Experts of a small language model.
Training: a variant of Adam for the experts, 475M tokens, 7244 steps.
Below are experts of layer 5 (counted from 0) of a mixture-of-experts language model. Rows are named router (the router's row for the expert), gate (a neuron's input weights, with its number), up (a neuron's input weights, with its number) and show model dimensions 0-127. Each number is 128 + 24 x the weight over its row's rms, rounded and kept within 0 to 255.
Before each expert's rows: a language model's description of what the expert responds to; "mostly gets" lists some tokens that are sent to it at least half of the time. This comes from a sample of Wikipedia text that the model never trained on.

# expert 53
It responds to: Name-ending nouns and suffixes
mostly gets: " Association", " Cup", " Union", " Force", " India", " League"
router [100 148 141 156 114 164 132 104 152  96 163 117 158 106  97 134 111 126 152 110 111 111 181 131 145 146 153 147 141 188  97 109 150 115 120 115 133 164 115 114 163 166 150  92 119 142 122 180 160 151 173 149 128 150 136 140 141 147  93 156 123 103 127 148 144 128  90 139 119 146 124 162 178  92 126 143 126 133 113 108 112 166 159  90 142 147 135 134  85 115 103 134 139 151 119 119 154 129  76 160 135 156 149 147 164 128 129 105 154 143 133 131 147 139 149 119 138  92 115 163  96 158 136 113  90 105 142 165]
gate0 [116 137 140 118 117 136 124 144 120 134 123 126  91 123 124 114 184 111 133 127 158 118 102 142 105 105 114 123  91  95 121  99 153 135 123 127  71  92 157 107 108 159 112 100  91  98  80 147 142 103 153 141 125 123 185 139 105 120 166 139 139 143 118 135 147 114 109 137 120  99 117 203 148 107  94 146  91 132 163 117 169 139 136 118 133 158 113 108 131 133 117 121 170 145  81 143 146  99 127  87  99  92 139 137  93 156 102 129 176 135 149 147 129 147 176 134  87 146 115 136 116 132 125  88 143 116 139 150]
up0 [105 126 123 153 105 146 135 150 105 105 150 136 127 121 122 126 148 105 128 125 169 147 105 149 128 107 138 148 110 132  96 106 153 113 135 119  58 116 153 102 131 139 124  95  84 131 101 149 161 126 156 156  94 132 172 139 129 126 159 143 103 119 100 137 149 123  80 124 139 124 114 167 157 104  88 147  84 167 155 117 157 101 120 126 144 154 121 116 113 144 123 131 167 125  90 136 155  99 122  95  99 107 109 134 109 176 111 120 195 162 143 156 152 143 165 123  81 140 108 138 129 128 124  72 130 106 127 163]
gate1 [107  90 172 122 115 176 141 127 107 114 114  77 154 134 119 167 156 122 124 128 147 110 163 124 149 102 133 104 123 166 140 100 136 101 129 125  97 130 123 125 139 173  92 157 164 154 129 140 119 161 157 159 120 151 107 120 139 108 120 153 145 129  95 107 101 129 137 109 159 138 141 135 142 159 129 147 116  91 182  61 111 132 154 155 137 144 140 127 123 116  87 136 134 142 147 170  94 133 117 125 176 166 122  84 152 140  88  96 132 126 110 118 164 103 123 138 124 153 129 131 134 147 139 182 107 169 103 140]
up1 [ 96 117 128 138 158 125 130 137 162 140 109 102 128 105 120 146 146 112 123  99  72 171 152  90 139 158 165 151 130 135 152 108 126 199 109 141 124 132 143 126 119 140 173 155 129 135 135 145 171 124 138 133 180 127 115 139 128 162 118 150 124 151 135 124 134 182 109 118  88 138 128 144 160 118 118 127 138 107 138 109 125 129 112 104 144 116 170 163  98 143 148 108  84 132  88 182  99 125 142 135 117 129 160 130 130 108 117  98 147 148 174 133 119 178 132 132 137 120  65 157 140 126 135 161 109 107  86  98]

# expert 33
It responds to: Sports and awards vocabulary
mostly gets: " event", " Year", " award", " organ", " final", " person"
router [128 114  86 143 104 160 137 128 135 130 123 141 139 156 118 169 148  98  99  60 174 117 125 159 138 161 127 148 109 145 101 125 123 140 147 110 113 106  69 139 107  95  78 102 129 118 154 100 113 120 122 103 157 165 116 131 133 140 103 166 162 129 164 122 133 118 160 107 177 104 110 111  86 108 144 129 118 148 128 142 107 105 150 160 163 125 125 145 116 175 114 116 134  88 110 105  63 132 101 147 165 154 139 108 119 171 127 125 148 125 137 138 102 153 132 136 121 170 128 118 113 126 122 161 100 128 114 160]
gate0 [ 99 125 100 153 140 127 152 152 138 158 130 105 119 157 115  89 142  89 144 121 147 129 121 131 121 139 116 131  96 139 140 110 165 132 136 124 124 127 109 102 109 146 127 153 126 128  95 133 146 119 127 102  94  79  73 141 155 118 122 146 141 136 137 109 170 154 128 113 124 116 104 136 124 135 148 172 103 167 157 134 119 139 146 139 120 157   4 106 104 150 122 122 159 125 150  89 127 127 132 105 100 123 144 135 153 162 158 120 116 123 153 121 117 111 134 177 105 121 156 128 122 193 156 136 153 131 103 160]
up0 [ 95 135  93 160 134 136 146 152 149 161 133 112 118 152 104  95 141  98 157 117 153 123 120 132 127 158 125 129  95 134 151 108 173 149 130 119 114 128 110 102 115 141 118 156 123 135 107 142 143 112 127 109  91  66  90 162 159 129 135 141 147 127 140 119 165 150 131 121 120 109  84 135 127 151 143 170  90 180 154 133 122 151 137 148 122 154  60 103  93 150 125 116 151 123 138  94 128 127 141 100  93 137 155 138 157 171 144 105 112 121 167 124 137 109 148 171 113 125 158 137 129 194 169 134 157 139 101 158]
gate1 [103 141  87 122 126 136 151 165 136 131 129 155   8 118 142 103 122  94 153 115 142 132 119 101 136 137 129 111 110 137 128  99 165 131 158  99 132  92  93  99 106 141 135 102  91 139  63 136 120 113 121 129 139 124 141 115 121 151 115 143 112 127 119 114 119 103 132  88 156 140 144 134 144  96 180 158 114 135 136 102 138  79 148 114 129 134 133 141 115 163  97 108 101 148  98 118 107 133 111  78 137 117 121 129 117 153 105 121 121 115 104 121 112 110 143 146 149 163  69 121 137  91 132 116 112 100 132 135]
up1 [124  92 152 146 169 118 118  80 106 120 141 103 128 115 105 124 133 170 101 112 133 130 142 151 113 104  99 144 179 131 129 130 117 115  98 130 143 186 167 172 102  96 140 146 137 122 134 143 126 177 146  97 132 127 119 149 128 117 151  75 143 143 147 114 152 153 135 158 103 103  91 140 113 139 102  59 148 125 121 163 118 146 120 143 112 103 129 138 142  87 140 158 145 113 161 153 152 141 155 167 116 168 135 125 120  95 145 105 124 145 140 145 131 152 111 115  87 122 157 132 109 169 121 169 154 177 139 103]

# expert 3
It responds to: Career and country names
mostly gets: " Japan", " China", " Canada", " career", " India", " France"
router [125  87 137 121 136 113 115 119  93 118 156 125 145  99 150 136 126 140 149 153 171 151 134 156 129 131 144 128 170 176  67  90 101 123 151 128 145 122 126 146  99 113 138 107 127 156 119 159  97 111 118 181 131 151 100 134 160 151 113 142 101  84 125 123 133 120 131 175 125 145 123 160 124 155 154 121 152 102 122 153 109 128 166 144 175 166  93  94 100 145  88 113 113 161 118 161 137 144  82 153 113 138 100 161 126 107 150 115 124 121 101 120 157 123 110  94 148 101 164  93 109 146 103 166 130 139 100 100]
gate0 [ 75 159 154  93 117 156  91 159 119 147 107 142 169 144 161 165 180 138 143 112 121 106 170 136 120 102 161  85 132 111 146 127 155  97 136 128 157 126 130 109 155 183 117 118 110 131 157 148 130  93 164 129 169 126 185 124  98 124 121 143 127 127 128  92  96 134 133 130 141 122 122 101 104 132 115 134 144 103 168 143 146  93 133 158 116 135 105 100 112 128 106 133 147 183 128 101 158 110 130  83 118 132 151 137 188 134 135 124 125 113 129 133 119 156 142 123 151 156 143 146 134 108 126 138 110 139  59 125]
up0 [ 80 148 152 105 121 155 100 152 117 138 108 132 171 133 163 172 174 140 139 109 138  96 163 146 130 128 159  72 142 122 136 113 170  84 142 134 162 123 125 116 154 192 135  94 116 133 151 153 134 126 164 129 171 134 177 128  96 126 121 136 151 126 123  90 113 137 136 140  84 116 127 113 105 106 114 141 164 104 165 137 158  95 141 150 130 146 113 111 100 119  93 126 136 169 118 105 157 120 125  96 133 120 135 139 178 143 110 128 142 118 118 127 124 148 142 111 125 148 132 150 100 117 135 151 117 147  53 114]
gate1 [ 97 134 130 192 145 157 121 120 131 148 137 126 109 114  92 133 168 141 153 136 116 162 132 139 114 142 117 113 112 129 140 150  95 144 130 141 105 121 124 162 161 112 101 141 108 150  83 148 155 183 143 172 101 154 173 130 107 162  98 160 126 107 115 131 147 123 174 137 155 192 122 136 196 146 138  95 152 118 168 167 142 133 150 119  90 118 156 157  98 135 106 107 147 115 109 162 149 122 109 132 175 124 137 145 106 128 107 120 133 149  97 160 107 128 128 124 136 151 135 129 119 148  89 132 114 133 158  98]
up1 [ 97 120 129 155 141 165 103 111 142 142 133 131 111 126  98 128 167 129 171 137 128 160 136 125 105 151 113 119 121 126  95 144  92 136 111 148 112 134 126 160 172 118 106 146 123 140  63 140 148 177 158 165 115 151 183 146  96 162 108 130 126 109 113 132 134 111 172 149 153 188 118 132 186 157 146 107 155 119 185 163 157 137 143 115  88 126 148 160  94 139 112 116 150 121 130 154 144 116 124 116 172 106 157 131 105 125 112 104 122 150 111 173 108 127 132 135 129 169 118 126 120 134 102 130 112 131 150  94]

# expert 25
It responds to: Determiners and adjectives
mostly gets: " same", " this", " different", " great", " political", " various"
router [114 135 114 142 143 126 135 113 130 115 143 178 159 125 109 147 156 124  95 151 153 113 148 152 113 155 162 155 139 115 175 151 130 146 126 133 112 137 105  91 116 105 139 131  90 143 121 140  86 110 113 127 118 159  93 125 136 150  92 149 160 129 149  80 147 135 139 144 160 139 170 156 138 138 129 144 112 141  76 153  85 152 113 134 120 155 149 102 140 124 129 173 111 150 162 111 149 104 145 171 137  96 161  88 105 151 113 135 118 107 159 128 111 150 104 181 125 121 153 103 153  65 152  95 169 125 142 100]
gate0 [121 105  98 136 148 151 164 108 136 131 100 114 135  95 153 117 110 106  97 142 148  96 117 150 185 175 134 159 133 125 142 113 124 136 156 115 152 103 181 139 133 108 109 116 126 125 157 120 148  97 137 141 131 153 142 123 136  94  85 114 140 100 137 122 172 126 144 141 140  99 181 156 122 120  86  79 132 123  88 135 122 122 125 174 128 137 176 169 127 129 160 117  94 120 103 141 127 138 124 161 187 135  94 153 123  84 135 133 139 157 124 142  87 126 115 123 130 102 124  98 101 135 148 111 147 175 100 167]
up0 [ 83 137 121 141 125 168 165 110 163 131 145 113 165  95 136 112 142 137 112 129 150  99 128 166 165 130 132 146 135 129 137  91 106 162 139 126 135 100 126 138 121 104 118 121 127  97 138 122 142  94 117 156 108 106 114 138 158 111  94  96 151  85 154  88 152 132 153 141 159 118 141 144 105 113 105  91  78 114  94 132 121 133  90 156 130 102 184 165 121 121 149 162 109 118 102 111 135 139 154 102 182 138  82 145 114 110 132 118 179 151 146 141 113 143 133 109 144 123 135  93 141 166 134 103 154 180 124 171]
gate1 [116 163  83 103 174 150 161 106 133 154 116 117 154 133 147 108  93 154 112  87 116 149 146 126 143 130 119 166 127 134 133 145 142 110 165 141 163 130 131  94 148 149 162 129 112 129  81  98 104 133 132 141 131 148 126 134 128 116 133 119 148 135 140 150 126 179 107 134 132 104 155 203 161 125 140 115 162 148  94 151 124 160 161 142 145 132 163 136 119 130 108 127 116 145 131  91 166 120 157 149 109 120 103 105  90 152  98 109 152 108  98 154 133 141 123 162  59 104 139  91 126 164 124 156 123 131 129  80]
up1 [139  98 180 163  96  89  96 134 125 104 128 149  99 130  99 136 185 125 130 175 161 118 111 142 116 127 147 112 136 125 116 131 135 160 101  96  87 130 115 144  94 106 109 121 132 129 176 146 156 142 113 124 123 120 139 133 138 133  97 142 119 122 135 104 146  80 162 109 125 143 102  57 114 136 120 153  84 128 127 119 123  99 122 108 117 139 107 112 142 151 143 127 131 127 114 166 109 138 105 119 132 118 162 148 174 126 153 146  91 159 193  80 121 121 136 103 189 142 121 159 138 124 151 100 107 114 133 156]

# expert 6
It responds to: Past participles, "place"
mostly gets: " place", " released", " announced", " held", " published", " medal"
router [115  79 155 131 101 161 108 115  95  97 154 118 119 110 132 102 126 151 132  79  88 132 103 122 109 130 167 178  96 130 127 100 132 111 112 144 108 174 134 112 113 154 112 120 123 110 136  95 112 147  95 141 130 147 169 157 156 145  90  78  98 168 129 105 113 132 138 138 123 107 175 111 165 138 135 149 181 116 128  95 111 174 153 153 152 136 129 130 144 141 133  95 131 144 148 105  81 134 119 136 124 147 111  93 135 129 158 105 122 151 158 115 120 160 113 121 150  73 109 141 148 117 131 131  89 140 162 158]
gate0 [128 128 128 128 128 128 128 128 128 128 128 128 128 128 128 128 128 128 128 128 128 128 128 128 128 128 128 128 128 128 128 128 128 128 128 128 128 128 128 128 128 128 128 128 128 128 128 128 128 128 128 128 128 128 128 128 128 128 128 128 128 128 128 128 128 128   0 128 149 128 128 128 128 128 128 128 128 128 128 128 128 128 128 128 128 128 128 128 128 128 128 128 128 128 128 128 128 255 128 128 128 128 128 128 128 128 128 128 128 128 128 186 128 128 128 128 128 128 128 128 128 128 128 128 128 128 128 128]
gate1 [122 114 117 124 127 107  90 133 178 154 151 162 102 170 151 123 100 115 139 138 118 149 162 130 158 121 149 125 159  97 159 123  99 111 105 110 137 138 138 132 114  83 121 152 145 120 132 169 137 116 109 156 138 130 138 135 148 102 111 141 169 173 148 143 109 114 157 121 121 137 149 128  95 129 176 146  85 164 136 108 110 117 116 144 111  77 125 173 142 110 138 132 117 116 104 125 132 179 138 131 145  79 164 116  89 150 153 124 168 130 154 116 155 127 131 150 174 147 100  77 158 110 103 111 135 121 147  69]
up1 [187 166 124 113 153 111 125 144 123 105  65 147 129 151 136 151 137 120  91 135 130 107 109 135 104 128 100 158 131 129 134 153 133 131 153 130 106 108 136 154 168 129 114 125  99 152  63 119 136 117 107 149 120 119 110 136 125 146 137 122  93  94  92 105 115 104 141 160 100 151 108 171 122 135  99 133 154 121 161 155 127 128 137 112 132 160 128 104  94  70 123 138 140 105 155 136 131  98 165 147 119 163 103 113 144 124  96 135  68 138 113  99 117 122 101 134  80 118 149 151  90 108 147 171  74 118 109 148]

# expert 59
It responds to: Abstract noun suffixes
mostly gets: "struction", " development", "tion", " support", "mission", " control"
router [132 130  83 121  77 145 120 137 116 134 139 153 129 170 129 111 127 142 150  58 107 133 123 112 139 123 102 154 125 134 136 132 144 160 108 137 129 105 108 141 129  99 127 162 133 158 145 130 123  97 136 107  96 107 148 105 168 144 129 154 161 141 119 162 131 117 103 135  99 107 143 108 117 142 122 159 104 107 100 121 100 147 102 125 159  95  83 108 170 120 108 141 137 132 145 115 151  73  95 129  80  85 174 121 143 169 150 123 148 109 103 111 121 166 166 184 114 147 156  95 150  79 130 136 109 136 151 120]
gate0 [147 100 157 110 124 117 175 132  93 129 107 151 169 158 124 156 141 117 105 110  93 145 103 100 128  88 150 116  93 146 105 160 151 113 138 110 124 146 119 159 170 121 113 137 165 133 147 156  88 127 113 138 106 119 165 151 155 101 112 139 103 115 121 123 105 144 137 162 113 146 131 142 158 137 147 148 126  82 131 110 107 116  82 173 144 117 160 153 167 168 121 141 129 148 131 127 161 116 127  78 134 129 119 117 131  95 147 147 155  55 117 146 117 189 132 151 126 141 110 103 129 118 149 161  88 143  95 116]
up0 [145 136 146  63 141 142 177 113 123 150 122 140 180 147 143 154 147  83  94 114 100 130  91 108 119  97 151 130 111 140 117 142 132 125  98 118 116 119 147 174 153 131 119 121 147 121 167 166 111 138 118 136 107  88 158 171 132  82 113 134 100 119 154 100 136 149 128 152 123 152 120 153 126 137 147 140 126 103  79 143 113 112  87 163 142 117 165 161 179 161 129 145 136 150 106 133 143 105 138 104 152 142  95 128 142  82 136 123 111  61 123 169  98 140 117 143 108 110 107 107 103 130 147 119 122 153 137 114]
gate1 [126 127 152 130 116 132 122 116 148 121 132 165 121 154 106 127 112 120 134  92 155 135 146 105 123 130 128 122 129 120 112 124 114 150  89  87 117 117 115 129 125 145  98 165 159 114 119 102 130 169 145 110 180 163 130  99 108  97 151 136 158  91 198 168 167 149 171 113 154 127 145 117 167 153 152  47 128 185 123  86 120 136 115 152 140  88 143 187 160 142 142 111 115 130 114 144 138 138 127  80 109 126 147 116 156 129 114 127 134 139 138 147 176 144 140 151 122 118 144 116 137 126 151 148 124 121 151  95]
up1 [155 144 137 103 111  86 137 134 158 117 145 121 111 167 103 138 137  96 141  97 132 158 142 133 114 121 127 135 175 114  83 118 116  94  95 105 127  84 108 126 143 160  97 168 140 124 146 105 138 166 130  92 171 143 130  79 111 142 139 134 184 111 133 173 140 153 150 141 141 122 129 108 122 152 108  66 116 154 128 132 119 139 133 127 134  87 138 136 162 115 164 146 105 133 110 106 152 169 114  64 111 118 119 121 159 146 123 153 137 140 129 114 185 159 151 113  87 114 144 129 144 114 158 155 116 164 121 139]

# expert 0
It responds to: Mid-word vowel-consonant pieces
mostly gets: "cast", "mp", "and", "und", "end"
router [105 110 144 103 119 127 110 128 102 117 129 157 114 174 178 158 134 109  95  91 110 145 148  95 117  88  84 107  91 153 173 133 147 142 156 130 132 105 182 145 161 140 113 120 137 106 163 127 129 165 112 123 144 114 134 149 112 114 135 130 148 120 119 164 169 136 115 103 165  90 120  95 110 151 157 131 107 170 128 144 136 120 103 157 116 108 133 127 165 134 128 158 153 137 102 150 108 100  99 109  94 154 149 148 137 142 107 107 179 137 107 154 152 167  97 105 137 177 163 132 150 141  93 114  99 114 119 139]
gate0 [109 124 172 139 150 152 183 173 105 112 144 120 119 134 172  98 122 162 121 144 122 138 136 123  70 112 111  99 125 110 146 165 147 121 122 106 111 141 138 155 113  74  97 143 101 126 175 129 125 145 107 114 140 121 133 141 148 128 114 133 132  63 163 134 121 168 131  88 129 152 112 136 117 125 129 144 115 144 106 147 142 154 142 156  85 149 167 132 140  90  79 166 110  91 130 115 120 107 125 103 116 123 124 176 115 135 125 155 134 137 128  68 155 115 130 142 118 122 136 154 145 180 166 127 160  98 149 128]
up0 [114 122 111 117 104 112  98  94 127 110 123 102 170 118 117 107 104 115 136 142 118 141 126  91 126 107 131 153 143 161 125  51 125 152 141 139 149 134 130 128 137 152 132  80 160  74 105 179 126  97 140 117 145 177 133 153 110 119 137 132 117 123 115 149 108 117  88 121 153  98 138 125 155 114 148 120 136 140 179 112 104  96 134  94 151  88 109 153 122 160 164 140 105 171 117 152 151 125 135 138 140 107 143  59 129  91 115 134 130  96 164 144 117 102 151 121 169 126 128 138 113 130  71 128  99 100 124 123]
gate1 [181 137 126 103 131  91 193 124 132 113 143 120 169 106  99  95 120 115 144  96 109 127 148 117 111 141 179 130 155  68 129 135 150 141 123  99 115 110 109  66 104 147 130 120 154 130 108 104  97 157 127  90 140 140 144  94 109 123 160 135 116 163 121 121 148 133 114 148 130 100 132 135 109 130 129 160 119 104 135 105 120 111 148 145 157 105 130 131 102 118 167 162 151  90 125 119 113 167 149 115 158 152 132 113 187  75 130 116 100 137 113 144 145 116 160 153 120 108 163 118  85 132 127 120 129  96 110  88]
up1 [130 168 129 103 143  89 125 134 116 116 148 130 145 135 119  98 114 111 144 117 123 129 145 107 118 142 162 128 127 102 134 134 159 134 141 117 116  81 117 117 132 126 140 156 142 144 103 144 115 156 117  69 151 128 139 108  99 136 173 142 117 170 124 143 131 127 127 152 114  94 157 133 101 136 140 179 121  54 177 118 132 151 155 165 161 119 145 123  71  96 156 167 164 108 135 102 100 180 165 114 138 179 129 141 134 109 145 122 146 133  78 125 169 112 180 142 117 126 126 118 108 140 121 130 155  96 111 110]

# expert 62
It responds to: Numbers and count words
mostly gets: " six", " four", " five", " three", " two", " 3"
router [115 141 123 166 153 125 111 113 148 153 108 182 145 103 144 126 106 137  83 126 138 108 133 130 114 106 159 102 154 136  89 101 151 138 145 138 113 107 162 171 105 132  95 134 155 142 107 103 138 178 107 162 119 136  90 119 158 159  76 169 101 190  90 134 146 119 162 170 109 135 134 142 133 102 141 103 122  80 158 131 101 160 113 113  99 123 125 116 120 104 125 184 107 146 112 166 152 159 129 132 110 128 111 160 132 106 156 132  96  98 147 123  93 147 111 129 148 128 115 144 124 105 127 142  90 147 131 133]
gate0 [ 70 143  96 132  95 115 147 120 144 214 165 137 154 128  94 115 157 133 133 119 132 143 109 146 144 123 140 108 112 108 140 132 206 133 128 130  96 121 163  72 102 108 114 117 142 129 133 125 121 140 129 135  97 139 126  81 134 129 116 145 114 148 144 117 113 138 162 129 112 159 181 152 122 125 146  71  80 140 133 169 126 108 143 113 142 145  92 148 136 127 141 112 117 152 109 136 161 125 144 120 116 183 106 114 103 112 166 146 109 115 138 130  97 132 105 163 112 103 119  81 161 121 137 116 122 142 145 124]
up0 [107 162 119 129 106 102 138 109 128  86 148 125 127 122  50  97 188 116 137 123 142 122 132 127 132 135 122 116 156  99 149 142 188 148 127 150  97 117 153  79 114 115 134 100 156 129 155 133 149 151 143 156  69 152 110 145 124 141 128 116 121 147 171 114 104 149 152 113 149 158 153 170 150 145 114 101  87 115 126 144 126  84 142 104 150 151 103 138 114 111 147 130  97 138  95 139 167 114 127 145 127 139  99 108 113 154 147 136  68 127 140 163 128 123 119 165 112 133 113 102 149 119 153  94 110 127 167 148]
gate1 [161  84 121 133 144 149 110 170 130 151 102  92 129 125 134 192 109 125 110 149 132 160  90 151 193 106 140 142 118 126 136 118  79 101 161 120 147 144 135 105 105  98  82 123 128  99 150 107  85  99 122 135 117 114 136 119 155 113 106 131 136 141 138  91 128 103 110 113 140  93 181 112 143 131 124 131 107 153 148 137 152 126 115 172 107  64 135 142 160 114 144 135 102 124 121 138  78 131 146 145 187 133 132 147  98 108 146 121 159 122 126 124 130 125 117 149 125 174 115  77  98 114 120 158 143 140 124 125]
up1 [137 104 119 148 156 139 121 142 135 167  94 107 137 104 113 163  92 138  94 133 146 140  86 147 183 128 150 119 118 124 123 107  82 130 158 133 140 148 147 129 110  92  84 125 138 135 164  95  81 122 105 152 100 127 122  93 171 128  94 147 147 144 125 110 116 119 137 123 131 115 156 106 147 119 141 108 109 132 154 161 140 147  98 171  84  76 109 167 145  90 129 140  91  98 120 149 109 140 153 124 156 128 122 151 112 101 138 118 151 133 142 138 130 155  96 133 120 160  52 108 163 110 114 164 121 140 104 113]

# expert 46
It responds to: Name-ending pieces
mostly gets: "ia", "ade", "ina", "ana"
router [135 116 162 146 137  92 149 136 138 116 136 100 148 137  79 109 108 157 163 148 120 150 176 141 109 148 172 115 158 112 127 134 152  96 143 144 148 147 159 111 133 149 133 105 104 140 126 109 148 133 168 109 125 164 104 119 125 155 119 154 119 133  96 137 148 145 107 109 116 153 119  82 103  94 117 159  90 104 119 149 120 145 125 144 103  92 165 128 111 114 155 125 193 124 151 116 140 189  89 127 149 133 120 143 169 139 118  89  92 131 148  96 131 118 110 140  81  91  87 138  94 134 137 149  94  94 114 148]
gate0 [143 143 109  88 106 111  84 119 157  80 102 102 131 152 133 113 154 125 125  74 118 133 116  99 115  84 126 145 147 153 135 123  93 124  98 169 126 131 128 117 121 119 115 140 204 119 121 136 120 134 105 146 136 104 140 127 132 115 125 115 171 128 100  92 115 133 178 137 146 113 124 129 143 148 131 113 161 122 148 121  93 157 169 116 158 149 150  98 112 105  98 209 123 125 109 114 172 135 108  93 141 112 167 120 123  91 117 133  98 134 151 159 163 118 139 117 132 110 126 148 141 126 179 156 124 143 158 158]
up0 [ 75 137 119 142  97 164 159  93 135 156 121 138  80 150 131 133 148 104 112 117 125 117 123 126 147 151 139 121 137 145 157 133 133 167 109 119 109 145 110 107  85 171 110 120 142 125 122  90  98 114 160  99 109 135 122 103 114 149  46 112  93 112 150 126 127 146  92 105 158 126 102 138 108 140 145 127 122 100 131 112 119 169 122 170 147 172 130 160 161 124 136 131  99 124 132 155 127  86 116 168 104 145 105  97 114 129 122 104 158 106 106 129 101 128  75 109 167 151 119 145 123  97  80 146  93 118 107 117]
gate1 [157 163 109 116 128 109 156  94 136 115 104 132  85 112  95 139 142 113 157 131 139 118 145 109 111 159  96 187 127 111 144 145 123 127 137  99 168  98 161 173 144 148 151 125 144  95  96 120 114 100 116 147  97 116 140 157 113 109 101 129 111 110 137 149 122 166 120 124 128 111 156 154 128 160 130 120 157 118 131 132 112 130 105 115 141 154 147 110 102 135 129 105 130 129  99 130 208 123 129 126  72 165 139 128  95 133  81 158  91  96 115 181 125 139 205 141 123 135 140 132 114 122 145 139 133  87 136 147]
up1 [122 109 102 154 133 143 102 135 105 174 135 159 138 129 139 149 137 163 179 113 127 116 100 130  96 137 116 132 122 104 150 119 109 106  97 172 124 152 162 113 119  84 142 108 133 131 105 169 129 118 135 169 127 102 136 141 118 127 188 118 174 161 171  72 139 124 162  86 106 175 139 132 129 128 116 127 137 149 121  88 135 137 128 111 107 138 127 126 105 103 185 153 113 161 150 133  86 118 166  88 145 128 150 116 144 116 113 139 129 160 118 143 132  85 148 165 128 106 142  92 123 123 148 102 155 107 165 100]

# expert 1
It responds to: Place-name word pieces
mostly gets: " north", " political", " high", " High", " south"
router [ 87 114 157 112 140 142 111 122 158 109 159 113 147 146 113  95 108 151 134 144 162 128 179  86 147 117 176 112 131 115 151 108 163 146 170 117 110  99 142 115 139 120 134 120 157 140 163  95 167 103  97 117 174 144  99 153 131 137 115 159 140 124 144 148 119 124 105 115  71 125 104 120  88 158 154  69 168 158  94  90 112 133 141 125 113 110 141 125 133 126 141 100 130 135 110 132 100 142 115 104 134 161 145 124 170 112  86 122 149 117 157 163 135 109 146 178 113 153  93 110 139 108 120 130 142 161 138  99]
gate0 [104 167 135 116 149 145 124 125 165 130 109 134 179 154 119 101 108 122  87 155 100 147 138 116 135 109 154  99 173 133 114 130 159 164 156 135 130 117  81 121 119 112 156 148 178 123 208 137 137 120 119 130 172  92 151 100 148 133 144 110 134 101 165 177 124 101 125 101 133  99  81 132 119 134 156 133 156 116  83 103  94  98 111 149 122 104 127 144 151 113 111 152  73 148 129 149  99 120 121 102 122 102 134 128 111 131 133  99 138 135 175 155 124 168 122 127 146 132 129 131 114  92 159 117 125 135 106 130]
up0 [127 187 116 115 133 123 107 154 156 115 103 101 159 136 121 125 124  99 130 135 118  88 146 116 111  92 147 141 172 135 152 112 152 146 143 137 172  97 100 149 128 120 178 161 160  92 137 144 140  93 156 135 150  70 150  99 116 141 158 128 145 116 135 142 123 120 109 107 155 100 115 128 132  89 145 138 140 110 176 110  98  83 138 136 124  92  97 103 116 105  82 157 110 146 130 135 128 100 140 102 124 124 152 137 105 141 120 115 143 127 162 176 111 206 130 113 144 131 143 145  79 123 164 109 140 124 128 135]
gate1 [111 147 147  57 108 128 107 120 140  96 133 104 128 121 100 135 107 162 140 119 123  96 117 137 119  83 116 128 127 129  87 118 112 125 113 124 136 110 127 138 127 153 159 155 141 184 175 111 152  84 162 114 141 132 116 166 124 144 140 120 151 116  93 142  78  57  77 133 169  94 117  85 128 133 113 122 125 114 109  94 114 157 103 126 129  99 163 128 121 144 117 154 105 121 123 168 168 143 106 121 136 161 120 132 120 168 114 106 106 158 134 119 101 141 144 128 149  82 133  96 168 155 129 128 136 113 155 116]
up1 [145 158 121 121 142 118  96  68 153 129 131 175 130  86 106 151 119 139 160 126 177 146 124 130 103 124 102 133 101 125  85 120 136 129 106 151 138 111 147 131  96 110 148 193 172 159 137 125 153  89 153 129 126 145 156 153 175 144 154 119 149 121 103 116 104 124  94 134 130 111 145 111 126 121 167 134 154 119 133  99 141 148 111 169 110 139 103 124 108 111 106 149  89 116 120 155 180 155 110 129 170 129  79 162 115 160  88 132  92 141 142 120 119 129 162 154 134  81 141 110 121 158 133 139 101 112 137 122]